config = dict(
    n_layer=13,
    d_model=256,
    n_experts=24,
    experts_per_token=1,
    d_expert=320,
    d_shared_expert=0,
    activation='swiglu',
    moe_layers=[1, 2, 3, 4, 5, 6, 7, 8, 9, 10, 11, 12],
    router_score='softmax',
    normalize_top_k=False,
    routed_scale=4.9,
    balance_loss=0.00293,
    balance_bias=False,
    router_z_loss=0.001,
    init_std_router=0.0104,
    lr_router=0.000368,
    n_head=4,
    n_kv_head=4,
    head_dim=64,
    vocab_size=15849,
    norm='rmsnorm',
    norm_place='pre',
    norm_eps=1e-05,
    positions='rope',
    rope_base=10000.0,
    rope_fraction=1.0,
    qk_norm=False,
    attn_scale=0.125,
    tie_embeddings=False,
    parallel_block=False,
    init='normal',
    init_std_qkv=0.0496,
    init_std_o=0.00972,
    init_std_up=0.0496,
    init_std_down=0.00972,
    optimizer='muon_variant',
    lr=0.0115,
    lr_mult_qkv=0.5,
    lr_head=0.00723,
    grad_clip=0.5,
    warmup_steps=200,
    schedule='wsd',
    decay_fraction=0.872,
    decay_shape='linear',
    final_lr_fraction=0.05,
    batch_tokens=131072,
    seq_len=256,
    doc_mask=True,
    train_tokens=672200000,
    steps=5129,
    dataset='wikipedia_en',
)
Below are experts of layer 4 (counted from 0) of a mixture-of-experts language model. Rows are named gate (a neuron's input weights, with its number), up (a neuron's input weights, with its number), down (a neuron's output weights, with its number) and show model dimensions 0-255. Each number is 500 + 25 x the weight over its row's rms, rounded and kept within 0 to 999. Numbers have three digits each.
Before each expert's rows: a language model's description of what the expert responds to. This comes from a sample of Wikipedia text that the model never trained on.

# expert 18
What it handles: Letter pieces inside Spanish, Portuguese and other Romance names, such as Ana, Santa, Manila, Sierra, plus initials like J.
gate2:457548471498544452486501527506506508476506508546494499506549491469510507471522476473560491480509507520497461477463493473541489419515499498520458532507533511529464502506501505485529498521514509519515479482524468493492474536523524484516475531490484501514490535518511493522505527495488491515464482487526506479545541498525537522518505503521476528501492511570513503468533470558509498533512495546482556542513483485519477487544528494512504488548517508506541525470537510490431493477454557513465510494458469488537486527487528507516508488528532516511519473506473485510494452506517506485510467511531434456477473514532515487514513506506480499472458464499538518514497492455485499494516475517480477465508463488478489498523512481512512497502523516489483477490478472496485498504486534
up2:459486486434519483505470499469496512508491525499477506499532468485475477534488470524470498485455498493523557466458486509526488465499488509489434525479483473448496527488491506493528487475468504504498555454491500542492519490509514459535490482530538512562475516488495518459483500519520554492508503493457495480530492530482500502495491509489477494484508506484514526511565490537470489511534513486520510504475450474488498484526486476452516548502566470507539484521534486503483506509479511502475511549446488491499490523508479498455498473456535485461508502502517517481553534533492530478539535487513531479508490497520496527525488483485493528500547499477497517514521449463521516486490536508509518487459504501509513479504491467501449513483501447500483512496508482458509517485478451
down2:497490512495484516496500498506467497548539481508549537465493522527482451516488449468498463518488493513516484548568458535497526523536519507509494484508482459518518491472488500510504513545510510483455464541495542499529516490498498489564522463500520509515517506482493497538544493466543479513490503512523493464458493517522466525480498507452551472502513482473494508475542516491483504529511499503489473485494490501472479563537509489495508498490511519494510476487492499539489527519523529530510487473536513508457485496532460455543519520501491515505485526493482506500525480517491457529512536432517535484524471521460524489483532518496509511509498495480451466522489530473514470530474538486527535468494510529543564533475537498528479518511495522533473505513456504529504525530499489
gate3:525508497496472482464518516449513502479478448534529509480473515501453530495485530465524451508543519463492478496490493481497498491492452476553529513498519486469492521511504471523490504532506519494506525525518458503495439516490461508469528519519490486470499525520456534460514483511481517503450466519482470475533503539517480477505496523513479513509504499499520461482465548480493529487462476499487482493524501512468505556452482556503527456502512550485508554494518484485499448540524472506504525511515489540521465489506489499481521505524487530475494508521507485525482497472526482517471491496512509494542502459485519515528444495492487511508445442486535478489520504474566485543508506495489480523519511483510513513545473482490486500524530510508554498525468479492440499530520495
up3:493502502481539503493476515509483535498546492489504472501537497506514490512502502516471480487514504513487535528530528530509525507514541504522456473514517508543525462502512477475480526504507501549477466511501502514508533520519512468470485476484508512506466517504555479526479508497521476491479501480516488459492481473525502495544482501494488497491458488500459569505504450496465524506520528492500507465452539483486468481543536456495495498492505518526518427471501502536458499488491530497514490476504530417464527555471540503494489480521509498542492479513525497524526529503456513512482520560494538484514510505483469531489475475510491498478570492566490541521492493524479488465507477477456490557478540510518455516502479509533489503467472490505496515522511475504500479521488546
down3:567485503478482498476503495548484498478505516514492512498497476529487530501501530528499431463513516474504490525507517489497498505506511583515522501505502456528490530571462503505458481526534510530513469537497499525502519534510479515510423547494532519468524515540495487478514499517553481497513568502531492495554531514506521510550512489520530491517469539489503523496502510508495535520530515508482468477487481487531500483529503477505497468467478489469496509508511507490488500488491495483559546500505502472514494509532494531465497498559484512512509497510489475483519545517494479499490532503510469466523511481501510514510492474515522487491498503541488507528499498483552523452521452533494507579476473510514543494542485497525465493480523513556520522501468503467527484491466504

# expert 15
What it handles: Plural endings and common institutional nouns after the or 's in prose, such as attorney-s, program-s, business, students, government.
gate7:483555509440516504505501499486470515526469498515503507488504507495522491451513489509520499458552517524493487475483472521513512449483462524484502494532516504474506543502533498496498480475527498485483501523486521536495465501532529518506511497481492514502526513488479483522463453488492531496497490494529483477479454489470509498518554521525484525454491524540503468499429520497517486524509501485463486498456476468528509508480460514510466547506515561481491486541491491502501533501490527501475502516467521487467504458472481532522510482452507529489541483530500475505524499494453436516510518404495485476559508502479463503465497539522476474504459522521470461532495527467500524461516505496488497521474493498511500518498495532462500436516483510489497470476492484474467522527539491
up7:519484469493472489482498483512496519473488473492510484512476491476485544525534506580479510523457508495533503487522462515509501478519469506458518506517516500519529478462474572466486476478478510514572479478502546464489525464475527470518500529505525482556494494541549503503485480492499508493496503530507475504513494534520462573486509519506521500495495509471497471485484466483522554462503517480531497499485460473484523506479482467518565522485499505547519512532514504498528534466510518487479511503508498443481511513498551512506496554499505515521520551532510457527510565480516504495474535489489552527496515504501509512520498508462480487497521499499488482453512493501502499452481495517504526509497500476485503462490503532531489549533508460523516468496503528508519546479466473
down7:501513471533517516516495490503518482487486485532503485497533474528511466504521520495469534519525513512522498515464488482482485489487516514496488557535456479513552509534512550508500502499500509512495482535472497527511501456465511486490531513458521481465526458534518503483536537487476491556478507463526508484539540493486525504506568517496459496537490478530496477511483451472522503522526515484526472528524556539496488505478516487516499503520502465520524517541516512488483499499494492499489476518518474497512502547492453465515451509537534492517489521478510501512508486511545524539490530542543502431472508513477533508535447481502502516498548534500494515485453519520467493470486549467520520450496470536462506468500470535472478514519529499505490492460510479523509523448467519
gate8:491486490525466477490537513550502502497534500500490521518519487476510548506510554480474538466509523487492484502521507496492494523537458467481470474465467488510500496498500525483526504484526511515505523519508493500487496486458465481554503476494509522507492512534519516466506488471489484530508528480508528503526512475501510498493513485504491478507534461536484500540476521534497482458510507540463504483459502499528449493498456515501495441460498462526446497530510507536494469499586480449543551485483490531495502515510519507542470445475509523506504506484481529476507551522482507512484431473494519462481454507530471498546497504489496451552522504514491522506519492504516483500472508530525517461451513491510504533488490516497453496528464511518515471506474457483522541490453495
up8:567512500485485523540458540509459530519506506496517462442479507497476506504473514532499473505472548476492499523475485490473498478505520517535521522548521525517538533500522475467478488515525487510520477468464497515501539511525537485465481509504486442499496510514495478523490476529472512484508484487511504510472530510521502488494505538508494516518482533498493543477502486509528530537505497446497502503499506543501499512524544470485545545499488486536508522510453486477439477481403506506476474552484515482502487532528501505457509513521528478502515472508477445516504484489529475541464533468518471521463467505493515526496463546472487504475500498500475473498510517504545545486502479509482517509544504493505506462472515457489481518445492527479494509473534525507472483510494542
down8:495515485494550496502531481491479472491535536476467508502545482487493491501508475514503483454532494485489471468494518500489486505524517493507497463477508486492511518516482509509528505484483518514483489491514497501474476496519499537487468475479487486451518466439482489473468498514513467500503522513529479494507474522479453532485435486488487462521503491482528496489476495508533519513511469486467521543541405481522514517509483486551522510517469513500514496503507498502486496537525473492533513491548559535492487508483482489423508476506499512541501501504496498501510532497514491486555523502496478484529481471502518519476569487480527539541536523498493491529450450499514458558486478497476455506526482476504476549455503503478529511504483542521517553543472517466515464461507500

# expert 22
What it handles: The last three digits of years split after 1 or 2, such as 2014, 2023, 1996, mostly in tables and lists.
gate3:468472503494553511512489515526512500525476558512505493483475468497496502559538492536514458491440458461513484498542502469489498511503532487497484473475460468500475482504456437522504482492493500528498492493429456497483513448509477528504502469478490446470481487500480502474475481470511575495512492491513483533522543483474485498506521491545484501543494519515548545587509500516467490481481476465509479499463480504478508462497478501475467522502496517531537489500507522440489457497512496466528507505532494552543478495499504489489496507496496495489524514511481452495470456480507472509499533501470494488502536503466525501523480492460520510514513456464511514491531495522524532503483474505536488502522464516503467510474477485495467511469490507499511461502535475508494522503507507
up3:511491535504484482496493486493468503476512469510520450469476476502512487432453460460498501493490532493466499494504487506524550507472527468468487504511465481518506463473502539498521469492472524518444504508464515478553475537474490498534504475540495459529499475445467529479531513508491492489464497498506451460490504531506504477482481514468486516505507539507525456533477484485497511505500520465538500505465513495482517563503459494562479504507497491531485560486486492516515491525499468459524493527527506530488493518477513475526489495518491482522536490470504506485461523476503523500552493534497474484509526481490553489513515483508471487513511471476468565487467538510477466555537493505468494505496474470503466559545486483517517472506525469528500516511474516485531499525485499
down3:457501529476431477518485490443508511481507510501489484441473514466475501498538490448488512525521500500532516525488449503517494451458515474469508523501498516522451507535485482487503510513476512478480525500516478477531520478508487472446486532527473458494531504484510487501491515460493422518491495517510482479493461519532485529565537512489523504511516478478504483476476487494488499467496505581506484474524518477472494495477488509520538500492526486494477463456448508460504488473460520495517499491533484501510473511494473501540497543508510500476504510510490511479475514471426504472512473504519520519516485415501495486530542491480482487462482538471465500540491513486471476513533485481518496468484537507515505514505546498515492540530519493504494521511491501456526519502524499
gate4:491496511512472495520460511467523534534478465536510483463450474476485511530467489489495512483505545473472459494458440483495495508509484466533500506472499497511485515518495516525524480501553506534446505525463507478529515518485493504468494505477475495537492533486454482502505527493524449474514510492511512511566547496490478489524484468519498476511490452471483485495490470501501457490459522540469513525512517515460471502495518507485465517478500542509516506522515507487478528499544487481494509509516547470457497499510483502486514480526530478494502476494528500488467494528465554507504488439515503518472466516539521478542481472487520462528509463521523522538474485459472505456491489559484494528461540486515498529530482533496498468467519526543521508532543501513516550474473496
up4:494492473496508489553490463474478530543493534484485480507487461499516508475483465487507524522535470502499461514536502528522498510472546507519498503510494539467497496460529519492499522543550515511500481518513517494513507512530546508540513511536515514519562494541505467513490504513524510515533459475510522496490461527510473465531497478472470503533536489537481496517528474486524470507488433541494405535487484490551467477525472523502503508510440511493503493510537501507488508510502481510512495447495541474504491521545494508443545516495464456525475478498452504542519505516508514525499487495518528513482504519535502487472509499496482517475485472510522490455456473483494538497487524518523531465503511470523501460468499455509488519470504509504449511488454484488499499474491464
down4:460494540500476507490462499486509524507494474512482502502453496454501499534490532510466530473487549481461499472531540560547520505483528527525485467530513493484501527522534515498490500529482477498456469478528521470530496525523481490496550513465484520496490464536500532496512504517496506493499475477504515494506500490463514460501496461525507461528536488494512518489474548516516475505489514558495482505486501456483483503509550507478481458477496532526551476549542499497461537503508506550434492500495517507503503479498486501534480491458535486520478473522479484475471500478485486463523527516464466506477498496564519504528499483477535500504503473462498473538504509495509489485508476487493523483499476494477456511526505500563499437449497461503555468508513504460518497549495489

# expert 17
What it handles: Labels and cells in sports results, election tables and infobox lists, such as Runner-up, team, medalist(s), Turnout, Democratic.
gate2:495548482479537537484522533485510501460496499503488495461513505516534559512506479503546490466521525506498464576490478510505521492475502509455490480484484467496491454548473483461509524516539506477513512504527490520441483519507474495521491495462486522534483480537494448478468490458476501471497526517487503473516456531458523522506517513508517503443460479464481509541448497488519494445522500513507534518500482489471544517485524516483488543502509532514502525496473583529495521472476476484493505484521534513538522536470515541524511473494539486510527509463508466499498519521541503530463518496517492532526494504487514501489539460486539505496514491481487504481492507507509482504453469467508490529504516477522470441495497487515549508530516503504470532475494516549505508503518488
up2:516524479519493502497485537517497449467524522503526515474515520514517494504499529511528560473492475551513507495464517509500489514499521499486518486496503483483481469494521550507513482488506511543498506488475485538451525531523460505489438530507509477547539483491526487525499538449475488504490472498502510459515540490512511482512484463515481466543496444501517525501510517476475459509524485547498494502500495469494475512492520510490490514481497565499478453495456486564514505524505455464507512480498475502512482509488498508515512507479443503485478525521508522524493511489524517527455576468525503456517511453492462502482455526511433490476468505510485515534480511520470518503504487503491476495481503477460512524476486501496443509520489519542457454511521535467522511493466443
down2:528509505479449478505479556472492514487510477478475504492498561491497459523498485495475494498479481521459505497471539453479450511505459469521483506466477514491483495499508498454506541461497490497509513520474502530474526485502511502529489544516516536502470491500530527477486508514526529527488478458519529492490461504548544450480491473472515465542502477499587428511516511458484460505474501548502538561477476439494513552515539502512494474523521490482488506493507468489479520513475505537480467491508516493471525485509488465520462516493479529495480477489521493513474548518508485483484499533512517531542507518557488501468474500505494519476474492537459516487483525516502511472447504514513488515464509494472511511481508487520489507497499460533491499498541484501540498505542490
gate3:519518478483499487510490472458469496521524501553526483524497472509507485502506515497495504477531487544493461502520530474494499512503475517477482507503489504498508496489540528509505478521540456538462552491498525514525470531452518507494491526510497532487531499489522527477454550496476473527494480527536487459505513476473521505505496529491496484495486450476506479531490502485472507489470479558456516501449466504503474508463536481524478530490510510517529509511479473494513512473549459456507550477505476501542509457432536508526469476489522516452537497489543492476509512510490502509551526533485492504580503459480573519500530507503501501513487562503476517518481495471470519488445465492499472512489503525486491522507512505483462492518519513467523461545481503510511487493468527
up3:503502462525513511482480468468508437502519476536541498512490463481485489500531518512479495472525486542510503497519503478474483525479485503510491497527456498529497479511538523489514458523502460552500465533489499495582517478473513494500507535551509535536496505532485556503474541504474467510455490542487471452470501534471516500492489520500496482464507491470495498473531490538499505507483479463491526508459484469482487514544488466479523533482495509532497459479468507516491525537508505495499524540514514560506477493459523496549494520468459516486535486465521507449552541505487506490492496500490530500543520504488562537496506474464456463514465501515459473484501467490510470535507472483518517502474485470521501481469476525487480493501526510502546498522483506490521495475457499
down3:482521482521479509487482527499464492557430536464521510485460488519510522465467504501489484490462519506509476543496480549485507498498485537499495466485513516462520513505521503440463444493485523522521523520496519556503478502504507522500528550518471527475471500482493531496541480517473517513464484511528477498484540524515479518452484441531503515481505487457530459493552525502513509526517499467500519483529465478514448494481526531501497561489515466520503462529526492531516516474482485491522481546517478486487501483518490500519486487513504513493471522500512492539531525547494468513502512519467481496525479493496516526474497489550517530488505511479474468497479507441535497453480513493503502526487521457464494530507482483488458476488571512450473493516479481481540495501512469

# expert 21
What it handles: Capitalized head words completing names of places, teams and periods, such as Street, County, Creek, Rovers, season, Month.
gate1:530531503507526511509470507477580471448479505479504466480505534474493516543485478505543508464513510488472512482467465491448463479481464470502490536505484527504506494500459440464481459504464538465529514522503475516487520496490491507553466535509507521496476486512529526488474539508507479532501495528514463505457513496524506520489519515486497497503491525559483499519480472475477496517514506463532505443530505532532494471446459473469480487457492498492507478521504455506522496488495504523499472499526510523531527515487500552525482505446468522448475467560493505504453557508508460489474530487502453469488503512509498472513478476530472500522527491490520496503534523504502530492477495465490499492485508523494517476530475534514476513489481509514544482484500503546502527518515457
up1:511475488485519499529528466529518513513451465506511510492521509485458427525498503479457483432526503497485443488512497468518495478490518533502541495532517495490524485512514534512505452513528518499510545521456510490503501480504483473508506535528494505515473527512514546459494459488483554496509503516468492508493496534545509514485492555492503489458498508491516504507523475480449510510492533460516530495484505467522468514493512484515524529507504509515485480505478437498507507530457478510518490470472490513511535476546509526545459471493462470470515538513522493537475542461506484490460478479494456483471485483503518480502475494487442500501517548468518515485513517475448548501450524503506514513485470476500492519477490490476516532496462494522492521476503488529479498491483413
down1:491510509479478526503478489477518493548511466466544485502470501497522500495518492520443508490492500452532480471491499513498478491531458471500484472495499514456532521516489487490472527518543524537519492542489542482548499450515532489507500447501526501515487471501512501482507448510482557511443529500497488502536492487491524471480514469470533520496504467425522457515530540508512498479504490501439499495474489509488472496490528479530492536514443520552502534581526505443491510481505451502503474470524441483491473521546494497471502553507508502481491542460507539529505492498494516471522474494490496526521504528529473492487505495496509510493491514507487516501489493509505509494475487543529528497534508525486484498541516499487466551522480495497509497496549477498500546517546496
gate2:506489489512503481537494526524512451476510490467522543496518542482467450504488532514503478534486511444526497505527446524507548443528551513484464478500495517561535530505498509509493527475504490464423535524532474517510532503509542495530521522494501461476508489503488473486511444532486500492489476516500508479472452489473490531503515506529547441505495503489521503521482460450529507523521520468508471496508504509508490475510500497486474506510507463505473495480517507563503479513506527485504449468504483461493527485534472531474496520495488518525495478521509502527475526450537508511494497462470481506456511452483542465523486538502510482478490489502476511530508501496503530522498579538505458505475495511484518478502487471528523467473533511507505527505521508505500463499534506
up2:533481492474496545486537513525481567520538508511454504486490550499503515521516470480486509534487527548500519500514512505477484504503483449516519489475506474467481483448493510530496478468532538499525487476491533501519483526500491519551517472505538525518518524504474528489485485492510450529490470480490517517512514461501480454484484508495502476456492442481480485480560491507451494458500488513480534518513472418486508518465499517537476519468496505486491528501509498511516536504456508520503453542502468496527512510463483468495493526497475427492508530495527530498485484528485479461495493534495518474511483498472477467495471533512533488502502457513546502497487491510520542509503491479479470495513510550499472525481480491436490535509482497491534466482484537506487497513434515
down2:487512486505486502508468499494525535517547474503475509460516481497485530568512500478506533503564547500509499542473520519531490527536535489497512493503491485475481505449471505505513506447524503510517538475533519527486475480476501479488459471499452496483485457510499527477471528494512496500512479506488494497530484468538499492477530508525488492512499482478462529482514534501540447478519535453512489488494478444484477492506495467510513479489461485490494467487492498510505529521531484480524435532508507492518495475486493517516531509563484471523470511496517482465521479461476503493511508492471540533507496525476513491549512500512467549530537504533500529455476502528492477489496525470502478461484501545498477466435479495495483512509553473489489478544513433484497479557506462

# expert 5
What it handles: Opening pieces of Latinate abstract words (demonstr, recogn, indic, compar) and words like not, be, where, often in math or LaTeX passages.
gate3:501509523475503497506515470528504510508483520525531440488506495513446488471431511527476491476482523478533498518508521500470498461479523496423519532539461473519465518488469537495481524535526484487469455525495517499521517463520524507451490500497466527469504457519487455472518516500518469507494478478450502499463515485479502488487567519484445533507498434495459509507494525505484516494480500547502502498516495515519443475509500445513503511501546477516503515463459499499455470542486486490474514515480537483533525545511485481531459516467491514485475473543509471489481487508466529524474519522524512533531538504492499526529503494484515529509522478546522511546534497510532525473514500484501457510549521491464496489490514538488506490501498508481515485498496498517493518473489519
up3:484477493516498509514526488460468488469467511507490527470523498477477470480513522510481499499532517519519490530494510513474537497504480420481462459498510463501537500527520479445545494492504484519506501448507491483495537504502463518564476530471525501513513536524455480496476507466483482508507489513491500532512464519493499546512481530514522532526519530539517509498499511479476480502494453469482525488520490523456526460501506478484517524537496517472513511528475499514536479453483486558489483529501481504509479488553492513508479491514495489561513532507516540487520518497509471506500560485499467456456450524503479482496510527504579470526500487537498540499501544437507513505484534495476493494461473486506517508508511526456507500543489466478532528532474495494484539484470487
down3:504469448491510452494455497432479511468486512478490525465474478537435520491463492498478484529492522494503487511522454522538517477483537515515520525479515486489532469497528471479534496492508480476515481455494526502511465502492500509541522508497518548526525485527465517522489461523528496473506493519496499491530524513538496466511523507487520537527542546489507542528526499510476460496509498472489497499489487467485524490481547518549478534515519472539495530521484473481434495570526500488484442478467516512503512508532491496550470488503491488502489522489475493517514495447506494517536510513483450500492518476496525509488490458473526473520521486525506508446467506507507502513506500518478503494539529510526508536504552530487524522464558489465466534488479472496485528477484473
gate4:507523499473492573506495520506496502513505515530458498507528503458540463499485476560551500485538527546514476485492528457506493512501504481489472472528460512540510452501566507492452496488490452499502495526502490493491470509477520470499496465507458515515494511540492461517435516505481541520518491463512521500496455518533460519529480509482520532494498518509477490515503478556475528511504480545504496525496513517523498534485487448510502489505437493480495496484511484542478510531514513489479539457545494472515506517483514482522482530514491496466466480443537449479497528474516521508490556485519542507505521530507498548518502480501508549506472476517492508513524489484506516524551516520462485504500519457516503499522490489459499436501500515503502501464465498494516525511527472
up4:527478468512501493527513502473567520519513531524517506507543499514501450503514564531528525503511500488508528510519466497460495484520515473501516499541529530460543494475474506525508539496537458486507541470452550504471522509505488499494489551496504529493456499478493473488506484533522491469507489519508486505465509483491545476479492491479503427497488495475508501473498503492486478498501503487499536496558489472479492485459510511508475451520521508489504540500501466506510474501479491498488491478450470522507514434472529473517509452490488512499510513516527576503479484513531466473464466497471472462488514524555432509531512499530527490485492547471507533493473487514507497463467496483509542486476441490477494524517507494474517502489494507493495534514521517479459509471496553
down4:549500518532485470501502482458519529514472514499483500477520514511527490513503475468480460517498503501494461505494472521517502519514491483532502531475492474509512529502486468497507527520446470519512522520489481548511508510524462494489519477501470483487449532501518475491491488525499488473484525493513466482480484520474506497471485513483505510535484529510488520536508533503513474553528548481535509471484512472495497461506544491505506487494533497558495521483500524492442407493526536501552466454486521509422484541535550466467534513495468515510525475522482533518526471500519505474484472480491472486473513480511456487551503563483505520471433499507476544462525508489499513476485499533524540500478474487520481487532471473504489519514499499515509491526513538486497494462517535

# expert 0
What it handles: Verb pieces and phrasal particles in biographical narration, such as took up, take down, sued, sunk, started.
gate2:514529468479521516532538575483530477514489501556467507530540492464504514444480505497469505449488516504502534492467488472511494481510527504495489494521477501470476530503502534530537467498459486486492544490553492457532528527509499523517511505504492482453475455533485500498488506491517467509503479510486532487539519491506484506485489514507510488486511478490530483501518521499518501527502475545512473459515503502514497479499523490544515547463520521504550569507479460509516478460542491514532495472493520514479475518478476516533491493500518443561475523516509502454501458462503480505535521482466522504502549496494501498485542462458525525511480487491524489502530463490528460541510499482533511498482497549545572481524463498482475511492464514488473522473492486506486532501506497
up2:517500516513502510521498471474508507500510485468506537510481457521459493545517439480494480489487508508545518526470517494522507511489526492532524491501490511536489516492512493534523510533565474499490572514513511492508506477490513509464468544501509529474485507479473510513520505461482530508522517494526497524546511428483495532544480498475518510497508468486481510503505490523509503507470489471474503437503465497479472480494491489456473504528494488521519487490508445486524457507489507524507518464503478498453503498501473500522466509525505565507508505498499489548479525463493528452492464500522507470523504492510530479526532486498547470506514531496455437478538513477519514555509505493509521512509507535490519501478491507556484443510552517496537558449488480467534551477477502
down2:468522494547498547513479517453469515549516490492508523482483476526460481479504472509501515497487452456510487478501533474466485492462544456493484519493557508518501532496530522484466470465425510541474492533489495528508497497494520540497509476496533513482489449489472494468486547532515528537518511522492495472486522499447518500458504521453469482481494513497492523523491514494489458519495519462522491474529521567504506499488463503463458468478483540499478527498505512493501520490521551489473490527461452544477522508541517508511491485466490521509507550526523521489486472487514493493492502518479564475505504510483497518481482501530520497525471486491532540506524522512474502505539480515474499489519533456504488490507500511533506538511483473502430488550513460508476498490524481
gate3:467526500508514523473432526536511492476518499494542482513520525541491509487475517486491467501525462510500478471470496512447502530485464471492496471511528508519456505487502547461502473523473449516496483476509452501474509522517510505484498508453505497549479491523488465497522496490500526490506471489441503521507504497496491494481526525453514566465474514498526533528519492462492555536501479511493476476484482503493475503555494534462499498503531489455547479532473529470538526480495526493515482484474560488540488523504500546532507522497492473519511467468531506452498519497510547531504460518499464506456507530481470425508471514491512538472503475495532494491522480479489486466495458539504503514506520526484519493504535490505454527493488527486492520496464541510483485525503491
up3:478498535530500494487467543528517485468502521497542470493520527520495487480484498510477526520514436521462470466497523539484476473506446502510482471485495527502458516535504547506527463501481478492505538518520469507492511547470518443506490472469476508519481489508469463497479509516524535498510471515443527462495531450505481489482504535491485497466477527453507550543538505488497507505528507493518499508495501510493531515520507493493514518516532490462508473505496485493496489484496515478470495478494497495571513535486495556510498545471569471527498482493494459468492521508513516517472445516536495493493541547530526495520505531506488503514453491460505485502522468518513519511527486508533538517507521521481501479489553478512491518497463543514468512518511580510470521536505507
down3:535513517467485530518518522548537429502534537490515522477503504477449488499489549490524501499506541527515471464501540545483518502517529504524512479472503521513508520516504517507467504514521495474519510490527479490516488537508470508465492505470455483494509502486517516526506527505515542482533498526503527553550530492526518496503554531473496507505459511528502512547529533503462485492456461518446489459505461491546477464518504496483454463488512486513503512553476499531482469517529493501475494472516515499509505429509570511512503478503479503472502464489514483514495509504468527513490482491523541529500497486501512466500517455502543561471509549469500484453504517549501505495530508477468535517491512526518494481488504511491492501480530492481504531511544543517524496463523475